config = dict(
    experts_per_token=6,
    n_kv_head=1,
    norm='rmsnorm',
    init='normal',
    init_std_qkv=0.0491,
    lr_mult_o=0.825,
    beta1=0.95,
    decay_fraction=1.0,
    seq_len=1024,
)
Below are experts of layer 5 (counted from 0) of a mixture-of-experts language model. Rows are named router (the router's row for the expert), down (a neuron's output weights, with its number) and show model dimensions 0-159. Each number is 500 + 50 x the weight over its row's rms, rounded and kept within 0 to 999. Numbers have three digits each.
After each expert's rows: "raises" lists some tokens whose logits its average output raises strongly, later layers aside. This comes from a sample of Wikipedia text that the model never trained on.

# expert 118
router:537487467471499467529560593450418489482526461514437496462513522519491497447477486500565548520504439504509362452567437441604574547451481469442512477401485472559506558507460572492542406448619585552525492467494484444431536473460500504463505555516402484534500466445560537493527541590486419490544581464560458564484495521447564462558512569543461576493619466553542562429488532431495577505545531524430502533457498532550521534487509473534494579602511437465471530571542487453469645469535402
down0:500508448466532532566531568465512441488461478516400492606517518573467589586405410473456554500521486508488464450499569535432557532470535580519498507609580454467534533517521446507476463555494483524519458429453401448473464496483432512526576501374408470479482479501381441420426375504536471470495474526560468497496512567529501408470534520502544477433507508491548443464513438485556518546462498480498425466394515591528481641511501523563466538518437453430521507459400524457540501527558561
down1:521498543540415512481547499488535545496558492479547531512567427422507538560504520426537507410539494598526467422496544424495593525490474602468565502470524464518515409559521517486416592527563430434494565443464569555404479408476554486549557449637475420442507530522479525554525576542473471539548538485514518569523572501538469421554534460506400511483464467527495557501397474558533501483466436423569466435461551491495448524412540428502509461566503531526506485459549372486599487501573495
raises: "eries", "ery", "ust", "ass", "uments", "ato"

# expert 24
router:580516513412469507502570525379496532502553460512487514508559590545444508473440531480471537549538484578567359517551439499506512554472520526487473501516469451538512512566426638428518516474549492521472547571443540411450540454512490509404499525526487495592581468464552478495493461580535527456521524454518420516467474505463581464596432594528459567426539392554511589466482503485455516518512516559488531476424465503553576534496545461467573612574550475391477450552525445520443564446490454
down0:475454472508459564541426488532459505493471457500456430555564551598486448473560472468413531577515495461464562431566488395491499573547527499453526441475428559446433453510514548409540490440528580544472559457448546524528479388543499507483467467398486616496529432540457370469493575566389446497528576540493531579501531465571482446498514490507558454486512533550415474506496415421576436515481423552539487539575520460509549454556496474550531488494481553465382506437536527468489542597514487
down1:559573493567444535532491589522514437477503568478544525461402514492518570526541451467492480589493583441425479601586465401523588431564575432421504426531494570483436450472488372530552570484572460627483483477497498584504621523581416436461486531478490494528524500485538568493414461477476465469458478510448493527512459470460507564563467515485570541469527535531486515522488534517491417447516596528462470426447445417500503547487515504450529535472548500506508426445560465492518371463440483
raises: "ually", "in", "ual"

# expert 44
router:602504410413468505496525479493469518460557468496493485508519530532496530474461587465594554570540422536571494475558539523577483508487462556456502399457468476538559591569377528488469492537524499597530558509466465485501571392471529538498490520524412434582530481505551539534526488533521481502549545444569489547529478511409527487575434519583421532421484446505561568473451525436446563525456608503446466497449422471592522531505502535529528529523572429492414433522588421549428586422531470
down0:439475379522467463442490602571524468507509546477491534533454506502491465433517441547466488436424491483524535567472511482439500509490504551583495551416374539568532484484589482446487483407482561475483522455516529467451506500463508584477635588437440412464422537563423594481474451505542512583539491523506483487526491479456508509507475572455439560539510550563487436433519445512409540428428580522530590424530527571406556570541592478508618497478477505469485527412560492490498479516544546
down1:547485613442574587512595521456447403554530476502589445535483485511446539558610468509421458542441613456496490510413464405523493508479577494508529478507522472512507580541512468480452548412514456495544552497507467488501455480552495506531499514632414539596525446497517469442448534429514511403543471504487450453413476410521560480501550545591526572500582526495496454467478570582477497523550514433513495404530443528509478601481389532485566532478438506422507443543552464466545518504532568
raises: "O", "T", "R", "M", "t", "S"

# expert 109
router:484484409431480451466581478457490544456586432596529557478516545531532554433536546458563522512548467530575453450535514473590518510505441502408463499433480484553520571551412537519573457479555537528483534519442466445500592441416477507489570545528404482485503500443498549519586471566521459523598632475561503533525488472497463483523484562522459558486535453484529556466440611474444514543564536500490476558434401541509509587545514461545510522579591436487454429526545411546433551458547389
down0:511441520445460557495438464544499544582513522524475508512508489491605517429501540511547502587452462554556508403481474541573456424464495519535505465498534476516436357524488491534433479480466473445463464472472586548403564557565480397507461523602512579523506450428512589565432505506538551479530489530402514503474563542475542462520559392561390575492506514503517582511523526492365514446503542470586486582552530508522455589430467475515531484496573543492481459435401491437567591508525536
down1:515514520513511531415457477456430545521493476494541540504583469482588509503628496514560613643474508447489495512517555423465547492513534457472493420481474553474489523494512625525599473522486484559536561539549515579437512516552593437455446518526587487432482460462523510378538515483459553449574430428549502525555531514443494377455512590565488431441500490484589471493484417510522543468488504591471567523579489477509538448474541537468571474481561505538554515514537385409467467417515502
raises: "to", "land", "d", "ig", "ph", "le"

# expert 56
router:492470387464439434496547503512520565424587447560489434460576553503465571470503506455530544544500407526553451464556527532541545539463473521415471476456437454561524533591399588513510474482546501544506597515418505458502575468447471540504530523545462496533584390446570490532581558542520436540536632459574455495491565436484514449520444562502472523479512388557489514443396513462437582521539508532420467498471448479527543483564536432541566510557530461498430502485470460524391531461544451
down4:484591488544489517537517513493496548475436561476508496468542386517470492575485538561571487509399516467466571517606461543581560485444494525401457465498612487580517442448586549527557492542514489377558540517579390506503471526474513480492535518468434491503444449503546517522492518467466575512529475546461457462428422427473482441435593564495400437443483426520405473538475506443515502578481464561503548519558515435580489484428578551534534542527506532486619496471520451422475549610484452
down5:388573505420439513468521524515611497533484436493523544525575554556497480531533471489437486497510552553472572507524530494522489421473571509391447472560402432567455439503469613477439501479516448496494416462505476437460529503513430486526479485473588490454492450531436483487412503516462470619497463535476432427494543530490560461475470603462493447490552451574489499388403477425520519508501431510425386452430497505356498370524450519433517471524503480522502592485510470475487468515426490
raises: " of", " with", "iv", "iven", " on", "igen"

# expert 84
router:559497436373500461464532499505419532500547457540530548503604522554483557455486612511549591549547485510495477401560501495536566547469404482438490453511437380556553582537437587523503500548504503549413538563479485415479574478485561508503493534539465472567572421477504541543506460574525454472514551424529439573499493544470472457524408535604395510440493483498541532433425571435454527510465517534452441513462489464509516527542525423535517512535607467495461507477552397565430538498566459
down0:569469432476571506468449500488481493508551511511515490470564580470449497444504533526536493538444514549432561448520523509559513536506425534511538468516517552500543488556463446572469464480406542513546538509432501459546603410534518516539459484576469503483555489438547630554444483518370538355495420557436535525555540472575512633574509479479554441491452589494507556439474496413545479474482512435514543483402371487461427436449480477464505492464554533521519492377466440446503461535589486
down1:458520475534599431389444484454592522424461505474505483532440420518582461582435467446490486420552490535501556501441562454446537407439512492456527450514411535519502507431465521462433496537477464446572391576493566470580467593521467476452514454534617528522478529555605482482557470458528529581517466496533557459470493448471471476589558561454551499426476444455468553477562438538466535502510531523538572509492528453495598525567434560475442447446512456573485557543518448473565454394444498
raises: "ivals", "ason", " than"

# expert 100
router:566522504409560496487548552484466538456502487477534464462552519530480493394476560493534559567548451540519449500544535460570507540426415547478418530403549459548549503489467575507493414520564552548458556542437524427407553455431492468468458494529442433594478479456559549556505491560541488428511528403587464546450530538455555428629479558538404591481541495580554548497483485452475487526548516525464516483423406538557545584479502516497559573562572472422472498520564466545518547436536420
down0:411495598527497484563491502569490554588460540557449512556513465468521517382487497434582490418410452576468384568556415473486497472485513524523506486481534440537433444501580349498475525545435489474454518499592498452466535486488538406511500478556530419528552516523534484522587469515456548543550518558553507505478588547510468560561506419526420457424414438503456468478527420451483438445483537529540534522433454491474435442454509505446512529474565515566503461556476600601446527477533587
down1:567446497453439495502505504467562343514520507434564491478565464485593412507508483448484484467525494489417512468529427447546514505515461609438529512603535503521512500472485589636532517567540469520492522489486363455518498598457484431507591471537538528504542497458551514498537485527560486435496483517529462449474537437630589445523582466406493517417582461509492537496515527530532501505530528532527436549506465514444441584448550545536534616574443505509531515483531466417501417516381504
raises: "he", "ist", "ism"

# expert 82
router:583472468446466447374596509487516486403548442598475496404555496534449558490501519455530524565548453525499506435521489500533498530474431485415433480453423462560517551613429601521532530455492557551450513486421473475494602445429525543497512558570486496544533392438524513551516479519535464539545517461569451532453535478424509439503416554503416532432506441502577489431391501460417521488536526547433476469450402535541501504503528460549571508561590498486456504487502426494402528439540475
down0:413394470550490470540486482411491508443411430459494444495498612465457489504411474558592535549452506449504455458485478508477398582546456544512555569448468557576544467551473542519530522408437451455463509631539508509477476481489472486518454497472571502506574532460476488577437400528463547465552420455482449548489566536496429549554554469501516560439496477438618492499547463495527530452568576513516513428458472476528571375463422527557494504476408546601527482552467509519537441479471428
down1:560570563473550496465417493441524480556469496508504500530523467464429486480461455531511440529465433490447582484581490495493531516572513345463539429592433459521465476517414499519468538506406456610631452427527458542534529486530438436494486524509497463609539564471518499508545577376485495539454563510518511473483491366494438497595459574485531446517445515508509486462498417501448538458510637518536515485427518507582596488525564488551535429512449418479486535508519452478430500497414482
raises: " (", ",", ".", " |\n"

# expert 16
router:546528500442502466499570502454479563512555504549512491453603572521459523502475499510516558551562440529486406466536431437521577509418480458487441527480491422569481522499497554493587407426591504511504525537462468451424508461450466473464554548502415497520502504403574519503500480626542438503541537383575413571474521507476494430580484554493471514463559488544540539482441567439440509453524524538485538575422450532521463522550525455541542577646525457455525461536519367515498580382503490
down4:519445525514444390522510446504538483457481452478513537568494405572642472558474536485512452485548503617451558503561437454470475589533509508602542542618551559466529463527526535519506472639557511490407544519511471544544494494515526483535510403548526479504540493507541580599576491507494438442538530485522486534497573595464481470472552470552578411576483460501546499463544463490520429546452457564437528520574533493495456429456425498428551561441529474417491395489552546566550439501463488
down5:498480377529483506507511403506529430402421538534502430524546438437567521463417579386498502499481532462544404505533424524482403543497543515533530494520503539502466449430539507481548453501410503551502493513515564533457553497472455572441509420500514558528492499522463551512492565481571417432460583511393503525499479549603483413501427521443426474498551578397594588478441566596532490498490468534497506500509452587465423618555544438542536558526439491519548483499548516517542484505451445
raises: "le", "ele", "eb", "ty", "yn", "aph"

# expert 57
router:547512470460508450469575580507451504505493484532504414433499521520485527464463488434515549593535415526557483466485499447594526548388479584481444464474476469548544517526492560428502549484544546558507472513477456473453505460405524513435499519510501511564527501423609468521437441585553470441586503387545435616507455524436559433541465551515412519369592473556610519465476528469490534507525559533466496501444452508540525536501508485611531588568614519455488427558575500528507540470535434
down2:533543543510494464524619548493550620543557585455433455541463539530515471579468453446484526535510501549441506530565603552427487480573500472554504422532542451567507500485497543564508514505520482369517508452443426531532479554449463551546532525485504592574506530464612529487587508566503462484554609503530615525507357470422484543520534606546501515528511567474434477504514485562512479546427515477405454470514466474496462542478373403480494479515490573448522549487491527524488475421457559
down3:590522504518550533566554578433400459438504543457464459443481541509436521533532463495475510556485456492500500483420571425528530527545489585488479497573508425511391574487503633504411462583570540453583505410458518537587540524471483515545526526491444472375517444479480495492531511534492442534497558467470562517458424532525443504523600614527451532534502413412483505579491475502549525533570552471581578619519483537491539576608513451507520474481511469423547476567529488488547467543467563
raises: "-W", " of", "-T", "-F"

# expert 121
router:503455464456513499505503500477508541486561502545501419484534568553534539463534533434488574532568464538454434470520459487561559568396481519520469452482507427614544515536459538410514420500638529522534483552466498449443516544495482507426643566570439497532536439422532504482533482552502460447556628462495439524458602470489565481572446599468483514436542449595522525431483519487455558536554522588419534547436480506503460531558579495518566583542537452444493473579550485550463538420501461
down0:501544491479599442535401488536507492531559481544589504494542464507465488494434471443569420381452560473537439433496504445469511413590534413568514483423477553365529404504580519460505524441498467494521543413475416524530458519600478555456476574575482490531499609533507419510430473509534510586469501518566503606476503513470547619521379474475497581503517486493454512504502476514496499474432507436512513443508566507529475468479476425446476444554585437489415375485524486493496505482480479
down1:526461429533499465406457391439443518519515425522407474505445437560520557519477495556468451417492485468492549467445423485510466543507495484471535431528564471594458446562472489478454542408542490535456403587548466549477458515491392485479478606456489439511513585495559654536458496531520514582506510534540591541562625428539571497455489468488481498563496540504565460429469510549519542485571522493513485472487493510453404525445465437504555552583498550518515457508438519589455449374499469
raises: "ates", "ig", "it", "is", "ul", "as"

# expert 77
router:534419498476520428468550540518491575420542468577381494461539541529524544498497548425573537535496439540507479447538482491569534521509381503422403501482480449552527540566443576478539519525543512514492513625483454406501585491457557533446527561590415479465523383488481536538552476505584501482549535466510451507427562482473519442565420592497393482474493403541518539425454544461435541567535534559409501495445481487528489514550533472493567517512610490499414504502552443465426481454561479
down0:447524523573504548466493529532517504523460502546525482575561516483506442508552403439454488465466499526539504425479498487521476440490524471461501459434461451511586520459488536519514527451524444534427522639606586506411502428494492462567559556480571555455542533534523483538402407559476521487498474429584523437449557453507428564547498446548548465540477547488528532435523392426475522480513564411552548424492529461472448350506535566582497632519502582475436547422545519451453429544492476
down1:517485541454440520524482560472490468390470457560588494446556526502456461429551421553474547504547550513580544493416550521540533636566494514483564481502473504525465494531461462555525479443626447530528498554467471436549512518490561548493507440462366445500554497561540591506481595609495477447538546456421450532454570461446551450465551503378528499445411455425522512487540476426508402500443482524531528447504585462485457531501424490506455539594522539415511441539501441537498545510586537
raises: ".", "er", ".\n\n", ".\"", ".\n", ".)"

# expert 65
router:505484485464446428504562512452438598465540468483519405479577523498500517503479510453527541551532433522544449510528482431514515508366426590477408464478452450574520491578470569410522528526615520570528523530465438471439536458485512543384560535512483515552502500424561471475490480564517507449576577433535439546486512466487591476553453592465456531445584421516549561426437498484449549532546558547458532547460466520534436536507506501559536559563568437431483442573515480501520532476524344
down0:458505480537504538458570543436566490492491549585497486572606553485584560504459486476447513528475455528531431434540498540563468469458572427574532504547484520503549519533473519464442448492414475407487451482498544443497526494596469625536497501477515462479503472467520551475560455533560620612510510428513513463520537529495526448536380527495564461489562401487521415533451400432518478464564529431505558407536510555445533458542494485469477434493445449488458428531641578496577434530577555
down1:492408429469522385531501494509521515518522479466558538486444532516432577450580481460495488531450509431457484482502543518459520454547454536551441604454510554520435530471516590511424462494466520548486375491514467533471533419485433523522521456516525519547618423401499564500414428450402504578503441496542484527484447499572475422484524404511637530466566442583563548494541522494492524517521538470585510483521498481497437413522431430483433489560425564478497532501465484488492454487655580
raises: "el", "et", "ew"